Experts of a small language model: width 320.
Below are experts of layer 5 (counted from 0) of a mixture-of-experts language model. Rows are named router (the router's row for the expert), down (a neuron's output weights, with its number) and show model dimensions 256-319. Each number is 200 + 40 x the weight over its row's rms, rounded and kept within 0 to 999.
After each expert's rows: "comes before" lists some tokens at least twice as common just after its tokens as in all text. This comes from a sample of Wikipedia text that the model never trained on. Tokens count by the router's weight.

# expert 18
router,226,220,304,222,233,230,222,205,221,212,184,183,205,137,144,208,211,273,212,224,237,182,196,209,202,169,175,165,154,155,208,165,175,265,229,234,192,249,248,179,203,180,223,135,234,256,188,144,147,157,262,164,205,168,150,269,249,167,163,183,237,249,143,233
down0,205,273,244,190,150,117,177,171,214,174,181,188,128,237,221,180,236,216,189,149,214,117,211,218,101,171,204,200,209,166,162,229,150,176,105,181,235,224,189,247,234,184,196,229,238,165,110,187,170,179,258,140,217,215,263,228,163,184,248,250,252,126,158,198
down1,234,238,205,171,154,246,254,217,131,167,158,205,161,217,118,198,254,158,212,154,190,237,225,135,160,190,149,174,221,213,166,240,227,222,279,192,260,229,143,161,231,205,183,127,198,155,251,125,194,217,219,191,245,201,199,159,229,201,190,317,155,149,191,144
down2,275,274,184,184,235,172,240,269,240,290,141,279,179,211,218,124,215,221,160,225,177,276,181,168,225,176,213,210,262,96,218,127,225,231,146,203,204,174,204,294,230,185,252,181,182,165,184,175,249,222,232,159,239,164,227,225,133,166,147,184,133,183,173,251
down3,136,217,211,209,202,181,213,173,195,157,213,236,261,224,170,184,226,146,201,149,171,275,186,256,193,169,205,167,120,222,244,231,196,224,163,205,204,212,176,186,209,141,162,229,209,177,237,215,263,151,175,220,128,206,174,234,179,162,260,214,175,231,139,234
comes before: " to", " of", ",", ".", " and", " in"

# expert 10
router,221,155,244,211,181,157,245,251,269,161,164,270,217,143,132,181,173,195,262,141,215,251,239,225,130,157,189,255,168,202,158,181,248,284,188,217,205,219,153,169,261,197,201,240,216,232,189,187,193,274,224,187,161,205,137,252,216,180,162,132,286,196,267,238
down0,199,227,183,263,183,110,180,194,188,160,212,131,180,164,201,210,248,186,191,222,205,187,210,222,243,182,252,179,186,139,209,216,244,185,219,145,235,200,206,152,197,208,156,221,160,264,278,199,183,191,284,210,169,174,125,199,154,267,174,253,204,167,280,208
down1,159,189,138,180,218,249,188,190,177,184,161,233,234,244,317,204,253,184,190,231,202,138,236,103,220,265,127,211,134,148,209,182,200,243,206,167,187,184,195,187,216,187,265,191,229,211,207,242,206,215,171,180,241,233,202,260,150,247,183,311,265,103,271,175
down2,171,185,55,267,237,265,207,190,221,197,201,241,215,187,252,217,169,177,245,276,207,143,255,194,198,167,196,175,169,252,205,268,178,221,250,229,104,232,233,184,206,253,234,174,187,133,243,232,178,186,172,163,181,222,136,179,239,209,225,224,197,141,237,158
down3,212,210,128,174,190,182,185,127,152,235,134,187,173,189,210,130,258,201,230,202,234,195,200,137,172,187,134,182,205,134,262,228,125,151,225,164,157,141,194,206,234,236,277,207,245,127,134,322,216,217,210,261,248,179,215,188,270,210,214,225,212,182,170,181
comes before: " the", " a", " to", " his", " by", " her"

# expert 22
router,193,187,164,264,183,176,173,164,132,242,240,168,182,121,177,293,193,242,143,280,206,161,182,188,192,239,185,151,173,270,192,175,181,118,163,232,171,175,198,186,159,225,226,160,200,287,220,143,205,196,190,122,272,128,186,217,180,263,139,221,194,261,200,220
down0,168,151,160,203,153,218,196,179,265,262,160,264,237,199,202,198,190,143,216,125,231,200,160,208,158,235,209,226,234,313,155,136,186,198,198,176,203,179,161,187,233,184,158,227,292,291,241,181,137,196,196,178,159,140,216,153,100,199,208,150,171,184,282,210
down1,214,144,143,211,163,177,222,207,208,261,192,176,230,176,231,87,161,144,182,180,184,251,260,214,199,232,206,234,151,186,96,166,223,196,158,159,174,207,167,189,236,187,172,181,290,187,222,196,142,144,201,146,182,243,192,188,231,187,240,256,208,176,145,201
down2,175,141,220,190,161,166,139,196,193,200,132,194,147,211,202,132,194,204,233,243,180,250,235,221,156,196,204,189,196,122,230,233,220,205,188,245,232,254,178,178,173,177,165,204,175,179,231,226,213,207,199,251,249,226,174,149,241,154,168,313,220,239,214,193
down3,209,125,273,166,218,97,183,270,274,229,179,93,185,240,174,241,151,182,223,209,173,249,226,179,196,209,220,230,186,197,159,271,197,229,233,206,207,188,214,155,191,171,166,163,195,250,239,204,208,128,126,176,171,183,227,178,176,214,238,153,138,202,179,172
comes before: "\n", ",", " (", " of", " and", " School"

# expert 19
router,248,228,159,226,121,184,226,149,227,173,242,225,165,201,125,191,131,280,199,256,154,200,186,179,268,188,189,153,249,141,220,290,266,270,129,189,277,222,259,232,174,248,205,188,212,143,103,157,182,183,212,195,125,202,215,257,207,159,149,189,190,278,160,272
down0,261,171,146,299,221,244,213,250,187,199,158,197,162,196,202,231,241,163,184,241,146,182,217,196,134,156,250,137,118,204,168,274,233,175,194,199,183,251,148,141,173,212,166,243,222,234,173,182,158,196,316,258,145,221,214,212,151,164,239,262,240,208,211,225
down1,226,216,122,195,200,206,198,168,143,174,182,229,267,216,299,200,184,197,250,266,198,180,178,205,139,175,184,131,111,117,211,218,239,192,160,189,240,172,243,208,120,142,224,279,180,172,130,255,212,125,203,169,151,282,193,236,207,194,158,247,208,141,220,216
down2,186,210,184,210,217,284,224,235,217,206,199,179,174,189,118,176,107,260,290,107,214,269,209,263,204,210,183,233,211,205,184,278,217,177,189,212,276,199,266,185,213,214,232,221,242,200,168,145,244,277,215,170,146,181,245,295,200,185,264,201,158,213,269,198
down3,172,186,205,157,186,175,170,176,192,193,218,191,257,219,172,151,136,174,177,214,245,166,209,227,168,164,145,231,261,205,200,240,239,202,186,267,223,168,191,180,275,144,117,146,135,214,126,167,254,176,199,262,226,181,213,238,140,159,185,283,142,209,153,239
comes before: " of", ".", ",", " and", " in", " to"

# expert 42
router,239,194,165,255,281,186,206,222,227,152,197,224,196,244,232,203,142,177,189,195,163,235,220,255,235,193,156,214,153,163,239,223,254,212,206,203,127,193,233,270,121,209,142,242,225,236,189,169,258,235,196,188,155,219,221,114,169,158,219,157,185,196,264,197
down0,205,193,204,307,153,205,231,194,241,182,187,200,163,180,190,129,83,198,191,220,174,204,80,150,208,205,231,211,169,253,255,152,185,187,224,160,284,208,192,171,195,147,232,204,128,196,247,240,237,226,261,175,241,242,224,217,140,213,286,192,218,162,180,147
down1,218,152,211,232,235,234,213,218,208,183,167,195,171,257,187,246,186,181,193,211,251,130,243,163,246,226,209,141,172,161,196,219,195,183,260,223,195,262,184,165,223,145,192,181,165,235,171,206,174,178,198,138,226,208,207,240,132,236,241,149,140,196,179,230
down2,174,174,231,256,222,212,108,259,233,212,257,247,210,245,179,284,161,247,147,214,154,167,190,188,160,254,160,138,231,176,168,161,208,155,184,236,181,232,206,255,158,225,206,142,248,238,221,203,185,146,216,190,153,190,170,185,230,222,242,121,192,128,240,143
down3,146,176,187,166,199,143,200,226,277,208,203,204,179,230,224,243,249,209,170,186,169,194,186,196,207,234,180,203,162,269,186,157,209,211,226,240,246,206,285,200,258,210,174,204,149,196,183,275,172,218,271,214,287,239,267,232,123,278,229,199,197,208,123,193
comes before: " a", " an", " the", " not", " also", " be"

# expert 24
router,225,215,187,269,159,116,195,244,206,259,270,247,207,200,224,212,142,183,266,263,141,197,160,203,193,196,200,294,242,236,205,197,194,205,179,181,229,143,209,248,239,170,205,169,234,182,247,213,258,218,219,232,116,126,200,219,173,142,198,221,231,172,95,180
down0,172,205,120,72,200,153,171,230,193,166,169,224,239,207,189,176,220,224,140,237,134,246,159,181,158,182,218,194,218,223,201,210,219,198,181,220,168,203,221,231,213,223,236,252,190,108,142,264,184,216,221,212,181,191,138,212,272,307,272,263,326,216,148,188
down1,247,188,168,192,206,197,211,246,193,210,207,189,181,221,238,183,189,165,160,150,200,200,139,222,164,192,266,206,235,212,240,248,219,176,132,128,34,260,241,194,124,214,214,217,209,221,175,169,128,189,210,168,180,266,195,145,216,186,229,267,176,212,176,138
down2,218,218,182,219,196,228,175,173,236,219,206,156,184,227,274,181,234,199,162,179,175,194,206,168,210,248,186,151,205,226,127,177,152,187,169,189,153,211,243,160,249,167,209,210,253,262,226,205,167,237,153,208,126,197,80,242,186,216,107,202,181,150,169,193
down3,145,194,216,107,194,199,222,229,233,241,235,142,279,210,210,196,312,239,207,194,182,271,211,190,205,136,226,205,192,229,233,215,159,234,187,177,132,233,265,135,158,208,128,191,202,139,210,190,215,141,246,244,175,207,186,180,198,216,177,194,257,269,214,191
comes before: ",", ".", " of", " in", " and", "=="

# expert 14
router,167,249,260,207,214,184,155,195,165,132,158,192,209,203,236,216,259,255,154,171,204,289,160,159,192,189,162,132,197,229,217,135,137,164,171,180,194,112,162,246,193,225,188,176,160,185,194,251,211,227,215,217,171,146,202,222,275,232,222,224,213,153,188,233
down0,279,243,266,214,190,190,189,230,269,167,179,183,142,177,235,106,205,158,273,243,174,159,222,255,202,174,192,244,232,158,184,208,158,171,195,206,229,190,141,171,206,221,155,177,177,263,197,162,167,143,143,249,242,285,142,190,183,236,201,175,215,124,216,235
down1,175,198,169,175,235,230,145,236,235,162,165,201,149,223,219,220,225,236,218,191,207,189,153,198,152,186,174,224,243,255,228,267,273,204,129,202,202,203,259,184,219,236,209,137,143,153,190,256,190,177,173,172,210,230,249,184,228,193,264,226,229,197,242,229
down2,250,187,193,184,243,236,159,203,180,268,186,200,207,162,188,149,211,227,250,211,255,266,126,192,169,182,144,127,208,248,179,202,197,213,145,199,199,205,214,199,217,152,175,295,169,170,182,193,160,262,225,188,183,203,72,232,159,176,143,157,85,169,184,145
down3,217,192,121,209,212,211,191,233,207,227,224,181,136,193,196,229,189,160,149,114,162,172,122,194,214,173,154,130,233,252,225,181,210,250,129,115,244,172,189,163,301,182,190,248,200,200,182,210,173,170,134,144,220,217,120,188,214,201,139,240,186,210,180,212
comes before: " |", ":", ";", ")", " (", "("

# expert 6
router,178,187,189,219,256,213,214,246,227,150,283,213,218,142,274,154,275,209,196,171,261,213,149,241,261,244,221,179,247,218,193,218,156,196,225,171,188,167,198,234,230,188,263,197,205,214,231,331,257,208,197,244,264,185,168,194,180,200,218,248,249,146,191,160
down0,215,196,226,149,180,264,213,148,189,200,203,165,234,190,128,117,227,194,259,178,141,238,218,230,237,147,178,188,159,153,237,268,276,227,150,222,148,258,273,194,150,199,264,137,245,216,183,168,157,174,181,95,181,211,197,201,242,316,80,253,269,242,230,242
down1,182,182,193,199,205,227,142,252,192,234,179,305,216,159,268,145,194,253,201,190,233,174,270,155,239,232,158,232,244,205,239,177,193,238,154,219,190,225,175,192,262,129,214,136,231,167,173,251,244,187,58,192,179,216,213,126,138,197,167,163,196,151,125,273
down2,226,204,195,122,93,209,248,198,219,172,232,176,180,234,205,174,225,138,166,203,213,174,220,238,173,245,236,194,267,170,211,234,161,175,147,195,224,258,250,208,203,179,248,161,210,200,203,141,162,212,83,197,188,279,235,198,109,220,207,227,157,216,292,175
down3,277,344,240,207,190,231,182,211,204,217,189,223,302,178,237,261,196,253,176,258,179,250,212,230,238,174,183,206,201,174,186,171,209,207,234,220,219,219,194,176,217,183,227,125,257,175,253,224,125,226,235,166,163,205,154,204,194,110,193,177,186,286,192,203
comes before: "1", "2", "9", "0", "8", "3"

# expert 43
router,191,175,214,211,292,176,261,145,222,191,207,228,136,271,197,237,157,200,241,170,155,259,136,274,190,210,223,238,173,125,149,234,242,261,224,216,173,133,244,177,174,246,161,173,239,192,261,244,241,194,234,167,163,223,243,250,148,124,168,159,215,162,219,258
down0,181,239,126,184,167,237,229,275,181,183,209,203,196,208,258,245,165,133,253,128,223,225,206,183,230,265,172,188,191,172,232,242,225,213,216,194,81,276,220,188,176,203,213,250,136,192,124,138,200,205,192,197,223,177,223,251,236,171,257,248,162,190,195,246
down1,244,186,203,171,204,229,184,264,278,277,150,114,249,179,260,149,180,207,113,170,212,239,189,242,215,259,153,196,226,168,249,185,203,248,251,238,225,215,213,229,188,202,169,168,245,206,209,235,184,218,187,247,144,177,187,186,187,205,227,206,283,203,145,176
down2,168,188,192,249,205,185,192,186,265,106,174,174,222,244,101,236,187,214,198,169,201,166,205,161,238,235,257,137,211,152,269,222,172,244,187,254,136,225,255,221,206,261,155,150,174,214,267,240,183,132,196,155,197,225,201,135,172,168,159,232,192,165,99,170
down3,150,224,131,248,215,279,200,220,238,207,218,182,233,143,199,202,229,165,274,180,202,175,143,224,187,196,253,319,181,205,215,226,207,263,192,211,210,201,201,221,105,190,274,257,275,200,248,339,178,214,188,196,169,194,162,171,238,193,211,245,211,226,171,129
comes before: " been", " a", " was", " to", " in", " also"

# expert 39
router,205,220,170,201,241,118,225,179,168,223,188,181,224,196,142,233,214,228,147,269,185,214,106,225,181,227,187,149,176,195,235,180,212,226,120,220,223,196,214,249,183,220,258,188,200,159,149,156,107,185,163,146,181,187,175,194,200,115,267,125,253,256,184,203
down0,177,156,183,176,161,219,193,214,163,155,214,249,235,254,250,213,249,242,234,186,223,190,221,242,133,212,196,191,213,157,246,152,203,122,229,208,231,203,147,164,229,178,218,188,228,256,225,157,191,186,154,236,172,274,152,237,198,163,251,245,219,238,126,257
down1,154,206,191,179,172,273,137,209,216,143,236,189,249,164,216,181,157,205,221,65,154,105,214,252,266,103,220,161,225,227,230,186,190,164,148,106,201,185,139,192,149,168,225,175,228,194,188,163,274,264,154,279,208,173,186,204,209,218,256,179,185,183,179,154
down2,212,142,231,143,198,242,176,170,144,217,138,186,210,252,181,154,150,199,174,214,166,217,231,160,216,202,202,213,340,239,279,206,225,220,241,228,244,202,215,138,154,165,237,173,220,240,220,250,169,190,173,140,198,147,203,222,139,186,156,275,221,196,229,271
down3,222,157,184,187,238,199,223,121,226,221,209,198,109,213,181,174,228,233,196,133,162,269,163,234,232,202,223,211,195,229,233,218,266,288,216,161,239,143,221,175,206,160,147,197,243,228,203,170,162,230,211,157,189,170,267,84,224,112,134,193,205,198,176,196
comes before: " of", ".", ",", " and", " is", " to"

# expert 3
router,114,193,158,175,273,180,197,181,217,211,217,135,233,189,289,160,199,150,175,178,178,130,194,236,209,190,201,143,240,163,208,135,207,190,179,119,119,191,240,201,197,238,174,181,144,175,203,241,222,201,252,223,230,165,180,171,182,300,208,252,173,161,161,158
down0,180,176,226,86,161,182,208,225,163,233,182,214,198,324,143,256,189,124,83,212,224,158,238,197,194,205,180,177,264,153,235,230,194,255,186,210,217,175,179,184,184,167,178,125,150,154,281,177,179,200,163,258,138,241,214,203,225,204,193,215,168,243,195,180
down1,184,210,145,209,158,164,211,151,83,222,240,202,213,201,174,247,248,203,273,157,183,209,171,282,235,117,142,258,179,273,173,189,189,214,207,218,185,153,204,192,160,164,172,210,170,194,203,224,186,208,114,290,231,182,209,225,228,149,213,214,178,204,170,182
down2,224,251,198,174,186,244,214,207,173,209,178,176,249,217,221,171,232,229,100,170,198,112,287,147,233,181,214,183,184,181,124,192,232,90,161,194,203,269,222,222,173,248,236,145,206,175,185,130,99,132,225,177,202,154,162,179,184,200,230,205,241,159,212,144
down3,242,191,146,260,255,161,258,216,171,193,215,270,208,124,172,201,238,189,240,159,162,167,170,190,181,222,205,228,231,211,263,220,174,207,228,197,172,308,191,200,215,171,292,139,198,231,251,165,326,125,181,186,206,173,145,205,200,163,202,210,207,250,212,222
comes before: "1", "0", "2", "9", "8", "7"

# expert 35
router,199,165,248,148,178,178,219,166,172,161,155,287,214,246,247,131,199,173,179,229,229,223,230,202,174,208,185,175,181,243,186,147,158,146,196,138,214,141,230,242,183,206,231,230,185,162,258,225,242,225,225,176,226,200,202,232,200,201,223,160,226,147,175,156
down0,224,209,187,163,130,225,231,234,171,280,227,185,161,140,219,282,251,243,264,283,227,119,211,235,183,200,230,171,235,187,224,209,201,234,170,205,181,175,252,255,217,256,185,221,180,213,212,194,188,190,111,161,214,193,182,157,172,212,194,113,158,171,236,211
down1,182,205,255,177,263,113,170,233,256,211,198,176,243,124,217,234,93,225,189,214,138,224,223,182,144,148,148,167,197,168,229,183,246,248,124,183,254,185,169,190,223,159,161,199,143,168,215,193,223,165,233,174,144,139,166,238,184,149,162,220,186,144,141,182
down2,189,162,177,189,201,194,168,216,251,227,206,133,203,133,241,174,176,145,168,125,181,208,183,208,225,200,180,149,177,160,203,218,236,195,209,206,189,150,181,267,209,129,245,214,183,214,109,251,166,175,196,213,168,193,248,184,277,113,222,114,184,222,176,144
down3,188,196,225,205,197,254,169,215,209,211,220,195,178,210,219,224,186,185,247,164,166,255,298,219,198,209,208,210,202,239,190,212,146,251,179,230,265,157,171,270,186,203,182,147,173,162,243,232,174,233,168,311,134,282,230,221,244,229,224,204,177,247,243,225
comes before: " |", "–", ";", ".", "%", "',"

# expert 13
router,196,297,178,213,196,276,219,117,141,178,112,194,182,201,167,222,216,230,159,332,170,246,195,197,142,184,165,153,201,214,223,197,164,232,146,232,226,250,230,133,175,224,199,217,257,221,231,180,155,230,214,160,212,136,243,204,208,172,240,238,235,304,260,223
down0,225,268,208,200,192,180,223,195,195,156,206,261,261,193,141,242,181,193,223,200,115,159,191,186,179,179,195,222,220,245,214,189,160,263,232,242,148,212,168,101,251,144,153,176,184,210,185,230,243,193,153,163,181,219,210,194,220,159,205,189,241,272,241,163
down1,219,183,164,125,166,179,182,163,197,167,143,269,137,179,228,173,199,226,186,178,201,200,118,123,161,172,167,249,273,149,156,226,264,143,216,150,260,271,148,246,188,197,195,239,288,96,149,198,133,183,161,231,146,251,181,231,213,173,210,258,188,165,132,187
down2,157,198,203,192,247,205,189,204,168,155,205,138,188,141,223,200,225,222,232,184,202,192,175,182,204,169,176,214,171,200,176,226,160,242,91,199,150,225,184,173,185,224,208,147,233,261,192,217,224,137,148,249,309,214,268,198,189,181,257,206,174,190,241,200
down3,154,166,195,243,164,251,147,163,195,109,179,145,166,282,186,202,177,236,221,120,185,153,171,189,172,252,223,99,97,194,267,228,210,174,158,197,181,247,216,212,252,323,136,141,234,238,127,138,222,184,170,185,182,169,214,171,182,255,207,124,158,201,205,219
comes before: ",", " (", ")", "us", ";", " -"

# expert 36
router,175,202,164,210,237,191,133,152,166,217,238,200,228,199,176,183,242,185,130,257,208,175,214,196,221,212,217,161,167,249,227,152,186,197,154,177,214,138,173,123,246,195,308,164,172,149,229,215,273,147,198,161,216,224,118,160,236,224,129,173,144,153,225,178
down0,183,216,248,149,157,298,179,152,225,199,246,172,193,277,207,175,129,262,217,130,175,182,196,235,167,183,162,253,211,204,241,211,238,240,231,211,203,206,293,159,173,161,107,216,231,254,241,185,162,142,221,254,218,219,232,265,262,202,182,235,220,204,164,188
down1,146,194,144,184,201,135,216,238,221,213,222,197,115,188,171,160,212,155,285,154,189,187,211,166,245,164,234,199,154,175,106,258,168,221,204,251,228,171,191,193,216,100,304,156,191,139,106,155,158,140,192,194,173,265,168,189,202,248,238,213,263,178,121,204
down2,226,210,210,225,48,230,170,213,217,200,97,185,205,199,183,192,159,153,262,192,177,172,224,234,134,203,183,235,196,226,161,206,155,89,220,130,189,136,223,198,207,197,244,187,193,264,191,197,169,196,190,165,261,248,237,210,158,217,188,194,236,237,184,210
down3,167,186,188,159,181,183,175,143,135,182,190,203,181,179,227,137,264,177,229,140,235,219,191,227,179,251,166,146,176,224,274,292,162,244,201,156,168,163,194,161,166,237,218,151,214,231,218,174,180,230,230,228,273,98,186,217,158,186,229,186,127,232,175,216
comes before: "\n", "|", "==", "The", "===", "-"

# expert 33
router,232,162,210,177,182,169,178,151,212,211,216,114,156,142,160,270,187,195,152,149,184,176,162,192,234,173,225,154,232,216,221,261,186,239,254,222,261,202,169,151,237,250,224,226,169,232,161,215,245,185,171,173,231,166,259,157,194,194,255,204,158,181,188,153
down0,298,233,218,164,176,179,224,216,131,195,205,222,219,238,215,180,193,121,190,239,209,196,207,159,195,181,214,205,253,165,238,190,224,215,223,231,239,150,206,175,238,189,178,255,194,224,127,145,98,265,156,193,165,167,265,238,157,220,179,258,227,148,142,209
down1,213,180,288,181,153,248,268,172,197,250,286,206,145,207,192,202,217,217,214,190,206,210,183,214,198,129,202,304,232,209,249,266,164,187,224,198,189,241,197,182,192,239,238,162,250,148,157,164,73,223,168,229,211,229,231,215,186,196,267,273,219,150,188,212
down2,182,134,239,262,231,230,221,174,205,153,197,217,197,189,201,232,167,162,179,135,161,80,218,199,208,180,131,130,156,185,200,241,194,213,197,348,200,163,209,208,203,231,252,227,179,162,194,173,252,192,235,260,191,195,191,225,220,263,260,156,185,173,212,133
down3,264,234,223,195,235,188,267,195,249,139,279,282,146,225,177,276,235,189,253,254,168,259,184,155,184,151,263,50,222,213,152,138,119,232,195,172,205,204,213,177,171,152,247,184,186,163,220,144,203,179,159,179,232,232,210,217,173,232,185,97,191,199,190,164
comes before: "\n", " The", " In", " He", " It", " This"

# expert 46
router,187,222,197,170,269,192,197,298,275,192,268,194,197,218,257,229,169,145,224,157,168,179,153,263,170,208,175,215,176,187,248,174,166,223,253,221,219,176,209,185,204,213,175,230,268,283,254,273,251,156,167,200,160,255,185,174,215,196,187,275,212,128,186,153
down0,172,190,211,257,197,302,225,289,232,175,146,199,293,133,294,240,201,231,206,146,247,181,259,172,192,214,187,218,125,219,163,186,217,195,236,269,241,160,257,168,234,235,203,186,186,275,224,240,215,245,173,206,243,151,221,153,223,142,177,273,235,219,235,265
down1,143,185,177,142,194,190,188,215,120,247,177,221,160,146,187,203,158,232,111,231,225,217,150,186,217,205,173,230,249,202,204,165,192,195,163,163,200,200,222,237,245,198,279,238,182,163,154,249,225,183,179,263,111,202,204,173,142,164,177,196,207,134,123,144
down2,148,224,187,198,173,139,192,164,192,210,162,221,182,142,206,211,227,193,178,226,171,189,245,167,253,144,209,184,240,191,177,157,178,253,239,259,213,210,140,240,200,274,173,265,226,214,129,240,234,234,166,288,198,218,183,226,232,222,217,191,158,226,252,149
down3,211,197,220,185,181,205,206,230,233,212,185,204,211,220,242,132,185,143,230,135,143,225,157,272,182,218,217,106,200,176,137,120,176,215,189,93,189,212,285,207,188,144,275,191,115,231,162,243,210,170,136,164,183,208,197,237,151,209,241,138,253,167,196,149
comes before: " ", "9", "1", "8", "7", "6"

# expert 7
router,202,198,219,152,189,223,186,120,221,184,147,225,208,174,158,147,190,188,174,213,237,222,194,135,162,218,145,232,216,215,175,178,207,190,193,152,256,176,151,215,171,188,215,250,152,198,214,160,207,217,266,183,236,246,188,189,182,160,162,226,216,221,136,198
down0,238,175,188,229,191,217,228,109,224,217,147,209,163,202,188,190,188,170,203,207,113,310,183,185,252,143,136,177,224,158,200,169,140,137,290,284,207,148,238,197,233,234,192,213,211,248,192,224,216,214,218,213,211,204,170,244,226,214,174,141,238,271,148,241
down1,255,224,245,224,195,208,159,221,206,200,207,241,216,148,253,122,258,180,196,176,189,166,228,153,137,200,307,193,249,146,162,152,211,182,164,213,171,238,144,194,232,217,236,152,159,265,168,227,208,171,193,167,203,189,198,231,263,248,204,209,223,211,242,210
down2,229,269,212,208,220,211,173,223,178,242,255,249,136,231,221,170,232,211,243,205,201,202,223,238,199,171,146,138,184,286,278,143,253,211,244,209,217,106,187,240,210,200,212,203,162,156,192,199,148,265,177,157,193,201,220,211,213,194,228,195,226,254,234,180
down3,236,257,204,229,257,178,226,220,231,258,214,227,156,223,135,210,207,251,179,197,227,210,192,203,226,137,181,244,170,244,273,241,169,160,169,194,229,148,179,180,186,221,195,207,167,167,211,181,245,183,158,188,174,168,169,187,127,219,150,254,222,162,182,204
comes before: " and", " which", " but", " including", " who", " with"

# expert 32
router,202,267,213,213,213,219,275,217,150,185,169,211,163,270,223,182,175,186,239,193,157,250,183,216,111,169,224,148,127,205,283,192,186,218,224,210,179,251,174,180,205,151,157,230,221,215,243,219,189,242,197,168,184,136,238,217,164,171,221,120,209,177,261,196
down0,262,150,187,190,221,227,173,221,256,171,184,135,258,273,144,216,151,173,198,234,253,196,182,210,185,201,195,278,129,204,275,182,151,262,133,239,193,158,225,162,174,169,209,146,267,219,195,124,127,179,210,212,184,224,254,211,188,170,242,159,187,204,253,171
down1,168,223,242,203,233,270,243,210,176,205,200,162,199,242,275,180,208,170,179,258,225,186,194,232,166,273,187,158,218,167,199,235,216,176,183,156,219,115,176,227,134,268,202,133,183,245,197,268,127,227,181,165,266,217,211,191,168,284,252,190,217,194,231,147
down2,245,235,257,177,181,224,188,154,239,140,188,268,234,146,217,174,173,190,269,232,187,200,167,229,192,214,201,191,255,234,210,144,196,251,213,191,233,173,217,192,208,231,230,135,148,279,271,174,220,173,184,143,194,159,175,207,236,196,202,177,233,218,215,182
down3,232,207,168,188,119,226,161,142,159,206,224,166,246,188,112,167,234,274,209,235,165,212,110,132,219,190,209,252,232,178,228,199,270,266,220,317,222,226,211,194,204,209,198,248,236,231,233,220,194,136,202,187,175,266,146,134,250,250,158,210,185,267,205,206
comes before: " the", ":", " by", " a", " in", "-"

# expert 16
router,216,168,217,133,175,137,156,170,208,216,146,164,258,234,254,160,282,206,170,230,222,186,292,202,123,213,157,126,243,234,205,260,177,213,200,203,195,167,210,139,157,240,201,216,228,184,189,202,182,206,210,225,207,187,285,168,142,211,228,253,195,199,171,219
down0,201,167,268,213,188,240,176,123,166,187,185,213,215,230,168,189,223,207,196,196,226,108,217,231,203,151,236,247,197,233,193,240,219,271,185,248,172,150,209,186,187,175,287,182,176,164,218,150,173,225,169,266,160,195,199,194,195,149,182,303,233,235,115,158
down1,180,206,179,137,166,217,208,141,136,199,186,205,149,170,259,202,211,209,275,151,234,217,198,169,241,198,227,191,216,169,275,174,244,183,215,173,219,149,225,170,202,186,215,161,210,251,309,223,93,271,221,190,246,211,181,194,227,231,240,158,134,217,227,216
down2,166,198,144,149,263,155,255,135,236,234,198,189,236,186,165,282,218,125,219,206,171,239,193,176,268,245,188,201,204,207,259,175,220,183,168,238,245,206,224,173,216,131,185,237,267,125,238,193,202,224,181,181,175,264,173,212,216,234,199,166,225,230,180,148
down3,293,242,179,160,164,134,225,146,239,193,158,244,182,220,135,220,219,202,141,206,155,211,226,150,229,195,228,263,181,154,260,161,182,197,206,296,180,129,274,195,202,258,233,141,190,250,155,214,209,222,200,198,200,151,192,208,327,171,184,175,202,150,247,284
comes before: " |", "%", "0", ")", "5", "7"

# expert 34
router,188,253,253,141,227,176,228,171,200,208,119,250,148,235,194,234,181,212,256,162,246,241,190,253,234,139,214,242,111,201,224,138,225,191,251,232,253,178,142,119,205,144,254,197,196,193,182,167,198,170,198,204,210,217,129,215,193,262,141,224,213,166,265,253
down0,160,244,247,192,196,217,249,176,250,184,173,228,234,215,143,172,185,196,228,164,194,210,246,177,202,177,141,214,216,234,280,215,152,228,212,201,317,219,200,215,211,245,112,178,199,221,205,163,185,257,186,214,176,205,160,249,259,228,231,161,226,208,199,226
down1,282,228,170,206,178,199,200,195,254,214,179,240,243,128,269,158,239,188,198,210,228,192,163,111,161,190,209,229,184,200,131,175,187,244,212,261,250,167,240,129,220,238,221,267,200,252,214,217,241,234,207,185,218,194,215,192,120,215,261,219,262,191,224,156
down2,187,192,183,172,226,174,190,160,151,182,148,224,154,211,212,167,197,267,277,294,197,273,166,218,233,178,181,260,155,229,183,160,212,208,145,238,184,220,221,175,225,139,219,233,153,207,166,237,206,182,217,171,252,213,183,146,166,128,132,238,209,239,239,260
down3,208,208,228,175,179,123,250,221,248,193,213,240,155,275,171,210,198,216,147,184,176,158,230,223,231,133,187,149,219,191,247,215,157,212,215,114,129,243,139,212,205,214,238,244,169,288,290,198,206,264,218,230,195,211,171,168,207,242,243,176,231,184,195,153
comes before: " the", " ", " a", " his", " this", " their"